{"hidden_size": 128, "n_experts": 64, "d_shared_expert": 0, "hidden_act": "swiglu", "normalize_top_k": false, "balance_loss": 0.0034, "norm": "rmsnorm", "tie_word_embeddings": false, "dataset": "wikipedia_en"}
Below are experts of layer 2 (counted from 0) of a mixture-of-experts language model. Rows are named router (the router's row for the expert) and show model dimensions 0-127. Each number is 128 + 32 x the weight over its row's rms, rounded and kept within 0 to 255. Numbers have three digits each.
After each expert's rows: "gets" lists some tokens that make up at least twice as much of what it gets as of all text. This comes from a sample of Wikipedia text that the model never trained on. Tokens count by the router's weight.

# expert 48
router:054167177127116112108140140115127108168117102123163128143144118190130150095119145096186145152152116130195076095108135172145111111122165132109130102109120175071128146116179080083159176108138111193152118120129130100137155129161095176071141123165102145101082115150136159163081127157194144129170148077145088128170142098106113151106106076175115121111124154108125114039174178121080052127186
gets: " in", " of", " on", " to", " for", " In"

# expert 20
router:119100148123047131095135131134163130154113073215154112087108129142122153118102147130134161149130127151144116117088150177189103118148182074084105130103115151147138143163154109040141150093097121131104097122076148108077202216148049171117142125119088142130104095125140189150120132144174119134218164136145124096128188097118110166103113111113125125114084103112159109069144147124101127105153
gets: "'", ".", "\"", "==", " \"", "==="

# expert 41
router:093165177148091142104165159121193104142106119123176100126111097143090145095110164088140170148158128134158100070120090166151109100152178094093169101081062148109123183160129082098148147102105140179117112105119184068133124148173111177088089139145075134077100084149162165176115146165122187106149153122151099086158138116083100161088087108170148118067123102085187120117140166137125088145151
gets: "en", "n", "s", "un", "in", "on"

# expert 18
router:118130150142081122091167154053175153150092122167139086080129128161118143131089153149139150172117089158160066108096133152185106098145167082114150105137125150067139164179090097095173157052125149137112076103148173068121195150161119136086147163123111128070090111147131146156066145161134137072162202125156123111125113113117102141090122062129146097083070084107136127117125141142090140152149
gets: "'", "2", "3", "4", "th", " had"

# expert 10
router:095147153159099166094180146106166082139101098160154103097121092198089171100099185081157163154194105146140105100109088163157113104172149091090161097121087149109146149141128089092161165074116117176126124089138176106100148135175085164122154153159089147107109087151161148172097153165151161117160156110165121080191158106081087165106096099146152104103107096098159126091129159094091080093155
gets: "5", "'", " O", "C", "N", " Co"

# expert 22
router:116114152157113138093144147039135144151078130175122106090132095183095151131101130148149149150132104185151079104086170151173108113157142078118187101143133159053160187193113094135168149054129119158124103096140174074104162125156127126084153148128113125067113106144161126152095142171121120082129180120166128128142101129120085147107108108142207040114071086131160116143128151114101115142152
gets: "2", "s", "3", "4", "5", "S"

# expert 35
router:119187196144112146109145137112097097201127093156178122092118031118120143118130201135145185146147125154155065092106118138150100085140127128093143116132123139099144130168119068102178136122129141155125118103128139115123124151177110130124140154217084164074117105155141145163064199149134161112145236116140104125141171123115116164104101060137137119108112137090134068123121153119125095088147
gets: "0", "9", "6", "7", "8", "5"

# expert 45
router:076150171152103152088159148104165086151115104149163090107130084179083161074089167092163157148159118139140087100091114180165096110142151086085166099108101164123139166156152086094161172077119128172144120099112155095106137141169076161139133162171080148100098096148171157158092142165144157115167166121173113095180180102087081177116105081140153092103088097110128102099150162114096087100170
gets: "1", ",", "2", " the", " he", " her"

# expert 36
router:043116221166134131109146200129164121166125132146157109129068123223132175126120150145147128190127133161158104125081155165209099119221148064118132111131104116080121147179151107130129196118130152128187121127100174123125185135149095179116143142147065164106108121179138166165129121144162184074144136130166130117150134095100131156111109113130128126116129114113136106115121153100121117112137
gets: ",", " and", ";", ")", "),", " –"

# expert 54
router:078158133171095164089159144104140082158125094164133070087138091175078166065097151068130159145159118163139113100103093164161107110158147081087159099110099166130140172153122095106151164099115135177151099100118164102140139143169082160127153160183091136094094090158156157170091139161163164105172156119167110090186169111087082180118090101134164102104108102099128111111159159107093079087168
gets: " ", "s", "S", "B", " W", "The"

# expert 15
router:102116121135129124080145172128126132136120113148143080117099103140107186081126134125190122125132048122128107117120144126186109097146167081083146108104125128125162181118107127115143148090089151135132135120063134077142178129144126140075083173153086156113083105142149167143114149193132138070199149100175077101152200127082102186088116072163144109103103136123135114073105148087134098122228
gets: "-", "\n", "|", "–", "/", "="

# expert 55
router:092147151165093147106142134074130106176080122173140113098140109164076132094114167121130153143150102156107093069098144213144114094149129092096144104111096184116157176147114093087165148119141131154176141117087140115129114141171102157111079127176098145064075112179179157174073175138146167065138158108149131133167150108126060156100102084186140101101119145115167101141175152116099060126156
gets: "%", "–", "s", "th", "°", " m"

# expert 26
router:106135133169061135087135138117125122150105113146158110127142120128115158087099189125202143160152124159194150137139070173139117105161170120110124077125125144089140165125079092092147155129067090129149147086094136092140190113164117140101103135146125121113102090133123134228117148135118222076144161134114087096113120136114122140121055118164149103111146157101127120125177203089053101068140
gets: "ing", "ed", "s", "d", "ation", "es"

# expert 32
router:073146158167097154086173148108159086157114108148159091107136093179085179068084172095155154152153119144134094109104112180159093114138142109082169091103089171114135184148148084093163172086096122167160107103110165099124133144171088144122131160164078136111103083145173161159099162166169150117160154110168096087182168115097086178106091087156165094109098122118142113111151170108086090101163
gets: "0", " ", ")", " the", " A", " and"

# expert 28
router:041140140137110147094152163127137121137124081151138070115140107133093154107073182131170163187134126144139125117095107134197068088131127077093150085128105144091170171125108114093134154100121083158134130106101150101138117136147051148102144143139081184081065114171180138131079137140170180095140131124190125103189164095124090215080075129152141131105113117103147131100155134112116091100144
gets: " |", "|", ";", ":", " on", " /"

# expert 60
router:115169165156072138114143126131098118135096135162171120150103108134124164127087147144121173144135140132176090120144125124149121111167174133113182111073106137111149162162105097119146145100105117146121159077118178059140173127168096138092072107105106157072115092173142179182142121159097201081101162074141097049119130127097123125128103147202184115042103052106139111132105175101107100145153
gets: "is", "i", "us", "it", "es", "e"

# expert 34
router:084146167164096146077164145100144082148104109146160094104128090172085166074087162084160159141160123126138100108103119192155092114140140092084167085106102152120129178141149073086152177088115125167163113097107153094113143146163079168123136154164083135111107093146164162157097146172161154114168167124173100088181177121086086178107091079154161101101090089112156110098162160114094086097161
gets: " the", " ", "9", " |", "5", " was"

# expert 2
router:077145156137098125118144139104163100167118113135163097092119063162112171070078140130153158157166117121132084106079135203173094117153146120095138089108097148081123164177110073105166149125117142160138114113098149101105184121173080190119117129154083159066090110185159149146076168170134155113135159106145113118175164077091072155097078108136140094125104135085152065091137150118108126102183
gets: "1", "2", ",", " May", " August", " June"

# expert 31
router:063120143134116154111157151120168120133139079137118062127138117141100147119086181140199157195136132134140115129077112141204037101121137064083142102120094154061142147119100107111131139121122094153123117094103154115135121129146038173097148138138090196106092120163195136129082151138169154091139135127185105065166174099118083212111087118137148121119118123095133124110130132110101112105130
gets: " |", ";", "|", ":", " /", " from"

# expert 8
router:103136147151103191101150186069114070148116120124195077078138118173100152069105139057169147122149108170166109133147105152125107069214150150106179089128060112122158127121124110124161119122127055144143133092118147141157158141155112171126154132129103171091106097119166129189121138169140168135210175123142115082163116100118119158092075111122117104069113176139143117108144154091102110105142
gets: "s", "al", "ed", "ad", "in", "el"

# expert 5
router:081145165160104148086162149104181081154110113167154088105123087180088170072087173082159154150140125138136092103094118180166091111153154098084158095122106152111129177149147077101161170081114121160149108100116163094102143134167074157120126162169082144099092090142167156164102152173156160109170170130173107094178175116084082180106093078144160102100092108106142116114138156108092089106158
gets: " the", " a", " |", "s", "1", " is"

# expert 56
router:079152167159104155084172148102173081152113110151165100109113088179077163064092149091148150144149116129138100106099135175160091113144159086086164090119096164105132169148158086104150180086116146169144103105110157100099146139163076161133148153168084145110083097146169159173104158168163165114167160125173110091182184108097084188112094074137154107107093100114140107098151151111090087095158
gets: " ", "0", " the", " P", " T", " Re"

# expert 17
router:107114162139087142072148130124146083166100089172141104109069106154047143038122133137128129150137105209131110115051139128171054116119153118081127085083114122140118134132117078102144133131124110116136100100112131089109183148143067113120109129125056132127079088143140147141098117131183144128162176110114112089160139086101081189101099108141116112108045144089124094085122146109120108064132
gets: ".", "==", ":", "===", " ==", ")."

# expert 44
router:122103166149111110111171167124142160144114126124151097138090088138111160100094141167142171161149134159147127134082119145187110102150170125100166121110115175090132125181143082108160160111118122165103103110145191028109150172152138177039126183147131172076123117153139157128116159147124111121156158085153115138158074072125073140035117103132191065099127141108191109118090155132157126136157
gets: "1", "on", "ly", "un", "n", "in"

# expert 9
router:082213126174093137115131206132144065162116016139145090108078105155123166126118126092155141151142121130130115134109132184149080124154146147076157133088115131108172137139154116129175179132063146149133077099064129103093128135134124141136095128128076190113038109146193145124112113140164155099137175116131118110148163110124097176064115124151163115129069095135180134138119140118137123150136
gets: "\n", "|", " also", " is", "′", "″"

# expert 11
router:102119153129128127083137134128146090156114102157150094105069106153116160109137140133136122131143047117122094120113132140176078079159172096089115114090113147105150195127112113133139148114094169129134148118086144084163145129157109151121092180172082161116112111125144174158109190181144135059186146111147070120154202115083092196084111027192134110101139144119136103063126154114124101117170
gets: "-", "–", "/", "'", " –", " ("

# expert 63
router:100116180149095131111173157124173108174124117161128122110095084124098130111052157120135151160204138141143064107068106133147110116169213122101170108121125130128141190164118028117154151064101102161141138104138148086078134137176099159090132193168074129089118108134149143138101124144146131105159183124156103107167211108101114160089112115124163117097086122127156104098130161117097128097141
gets: "1", "9", "8", "0", "7", "4"

# expert 23
router:072148176164098143087158150127161084179114112159157099099118083165078169079100164099167150150144124127142086111093123163155095099145157109082177115099116151101152164156159093103170174082108121172136117091113155085108141144181080167130124156170074165090088099146159167156092141156133153107172167122168108089191177108079087178103101082150142096107091114113146110120160181106099095124156
gets: " ", ".", " a", "7", "2", "s"

# expert 7
router:094182143162102132080137214136175077139118062163143103104104095158109179118106126088149139147150118143137120129068132153160085120155162150064170127088116153113149150143121116122157179117055132145148061090075132107083137110138092154134111142128065169118063105143181156119104105152177152106187168114127110107165198118118092183089110117137146121134055081124185137136135142108124124137139
gets: "\n", " (", " \"", " The", "==", "),"

# expert 16
router:071165151176129135084157128122183034131128104131157112131099106154093137082091138120147128137137107148134103076067047151183113109133159125104116097074115139108103108168127079122137180137122106130126133122105171107131185123154075115149157139159101148111056097164117153136141147148171165094142174144143066104164138126120102153111092089121182054088106109113177081044124129098100091133126
gets: ":", " |", ".", "):", " —", "="

# expert 58
router:112131193149101138108149167102147114199129104156149131113122070113109134123094181148160161189157122142147063074051094132152101095130208137103132098119136119116160156141118049115162149057107119148133134111141143100107121179174112131101115204180108152082125120157149148142079170143143118096162203121145111107143212102114121149116119069115191111109116121114168097113159148123119130130156
gets: "9", "0", "8", "7", "6", "1"

# expert 42
router:104152183145098099098190129138138112151113096135163101131080090133124192081102185144179138182160154156200133096089086124162112107137155120099144070105117124105155152134152104120142174096125094163135093092115151077128172193165133149098146193146112181108095117123138142151093163163155147133164168077147062090132125106097101177071094092168181108128134126103176075104099172113120111156145
gets: "ly", ",", "er", "n", "ing", "y"

# expert 1
router:056117158147118184090184163123144116133080025149135073094095082184097160103115137132135148146150131168162115051092109152135098102130135102100168089114120125103120153131149084120152155098107133158205104118080128085145191170144094146109117149139116162125084131141142178161072139144152168106141144112151112113172133105117128162114120110123136061109057099128144131131179186139053123105125
gets: " was", " is", " were", " are", " be", " has"

# expert 62
router:113128144150110133106142133119162166142102119185137109136117102115091172139084128173145152186159120179143117103064110122156118095189107110102135130052135171046136128175135110117151151123116066188178110129112144095078139181156122157073069156141118156137139088212157171127105134142109115115132126078158129113141108067117101145099117131166169063126107157115164093099194157130085081125180
gets: "an", "a", "ar", "in", " an", "or"

# expert 50
router:092106130141106152103150184106160118159128111182141086115094065182103153119122199094182174158139100152151107074111127134186111099194147088094133110100086172099135175154149099110155165097098103125137115109123165079079182130159103132141154194129102158105108075190148151150060138150115123106141129064143089098168145112123093182101092105136171093127087079125185130115117148119098109100132
gets: "2", " a", "S", "D", "3", "B"

# expert 3
router:081143162161106146094160147101179085156118117155156088102126092179082167068094168090163149151157123138132100103095131170163088109153154085085154094119098161110134178150154086091155167081116123170157118102120164093104139144168074155126142153168081140107097094142170157163091153162150155120171170124173107088179178112090089185107096071142168099097098103111140104101154162110094085095162
gets: " the", " a", " |", " The", "1", " an"

# expert 25
router:107150169142125159100156143125171125161123147142109083116098122205123118018137125082134124114130105123188145087105106151161115082158133078114157133130111135054121183172187120113159143130134153151138069113122154096110141113143082129081098148122125146066097090135133183157128140140136171115199136115220111105153172091099093173096120117153135130128125132076144081099157152116051100117167
gets: " and", " of", " in", " to", " with", " or"

# expert 33
router:078137170157107147090160143100181078167111116154145081100129100183078184098099162118160147150154122138127085093101114181158079105136154079095151101092116170093161175166173089092157157088125144158173132101142150091113148154159083172119121146160084142114088102140170166156120170155153139096168175127179097094178154100076085173108109060142138094092109092110129102112133146124090097093158
gets: " the", ",", " and", " |", " –", ";"

# expert 49
router:077143162166104151087169142103164089153117103158158092097131090175070166063085157079158159151154127144134095104101118175163096105157150088089164098108103156125138173156153088098153173070111143171151108105110157098100144152160082160120128159173086145103100095151173165167099150162153159111157168124180115092176187106090080184107095086135158094100099102110131107107147153109096097106165
gets: " ", " a", " to", " on", "The", " for"

# expert 29
router:023143136160117133088145139124163090154073141147149121135130127196123164073107194161222178151137121115184143126080130165150115131124161130120124118121116136042140173121125096087146152115102125136147110089135122089151161163146116132125109149147111142082112093133130143151064116181121160118153149117126052096136119086116123135117115061164134120117129128114143126055127180113020113117120
gets: " of", " to", " in", "ing", " for", " from"

# expert 40
router:119116181173113136088147138110169092151071118197133106101074114157026193053122125137142158158142127144141118124110121154147107115125126133090139129131131147116120181111106069126136138111127143121189097120069157085119147116156058130082103159130089204130100084157127156133096109147177138132147133097134125118144201126072092183092083089134126127094076142088201121126133140095114090094121
gets: ".", "-", ",", ").", "\".", ".\""

# expert 19
router:083150161148105130109152164104159073171139114130148098106107070161114177077107170112144189155164116129156104104103127200159080121146140121094159076099082127112143158167126086077153152123116139164180108113103148108124150123161103193128131160162080152089094109161184145142071164156142169123125170091146096120177183064094087152104070100147148110101120121081131079109171159120090108101170
gets: "2", "7", " his", " first", "3", "4"

# expert 21
router:076149163159112161090164146109173084167110105153159096111126081174083162090090164085164161147159122144148096108113106167147100100160158099086172106113112155106126177148165087100159170091102126162151099089111168104098138139167084159115124143167078155100080091148175167165089151170154159105178168112169109088188163108080091174097102077150157115100102106115145119111152158102094084113172
gets: " ", "2", " a", "3", " The", "7"

# expert 46
router:079153156144109137093156156105179115158113112142155095113122064158098171111102175140155170166156108136138121095097131134166092113136151113082147099098091161103153151162172083090152186106094119192118064091123171084127137135175079177108100177160094149112096095132173175169096174154129167097154168094154120084181141109088088185099091095141145112092122123102151095084140165113077089114154
gets: "1", "2", "t", "ton", "6", "/"

# expert 30
router:106135149175085166095181141119162128128097129165163110089078100161095134126101150027145157137157098163140102136128058159141102088152146119083144093099056174109107163137114089118158156113114128151142124099139162096134166139171077175107123141158087153093095084139145151179127160153140180107156152118156094067163148114094092159117066114187154090077136130105161114150163187106108085104160
gets: "s", "ed", "er", "d", "ist", "st"

# expert 39
router:074141155173096150080153134107158073147114099178148087106134093171087170076093153099157151151166121138131099104113123159151095112155140089089162095110084187112132168151143078098164170085093133167149082105124168086126131156168082157123128157167086146103104081147170156171107170165153154112158165113179093092182164106084090179106095101154146102096104084119141106102144160095093079113163
gets: " the", " ", " A", "4", "5", "ia"

# expert 4
router:079144131155092168082145170122159083205150132170160095116067101132099152130113141140158172154134083132141117139114145174166096125132161107092177126066135164106195158172120082144155185133092091170149074113105136109093156136145088137108145157129080200119123120127195158139107114165174155097183168112152113113174172105127110180087117124166126108122097072136200138110154139124124109129185
gets: "\n", " (", " \"", "\"", "(", " also"

# expert 24
router:082141163166101154090163149103172078154128108171146080101135083168077173079092176057147156140159124160126096103105125168157099112165136084088158102111098158122119169168121082097160174082098113165172113103131171092112147138168087159129099164164089149117093099147162150161084156157161150112176168116174111094162177110094084181106092077137155110107099128118139108118159160097097094092155
gets: "s", " ", " T", " It", " G", " one"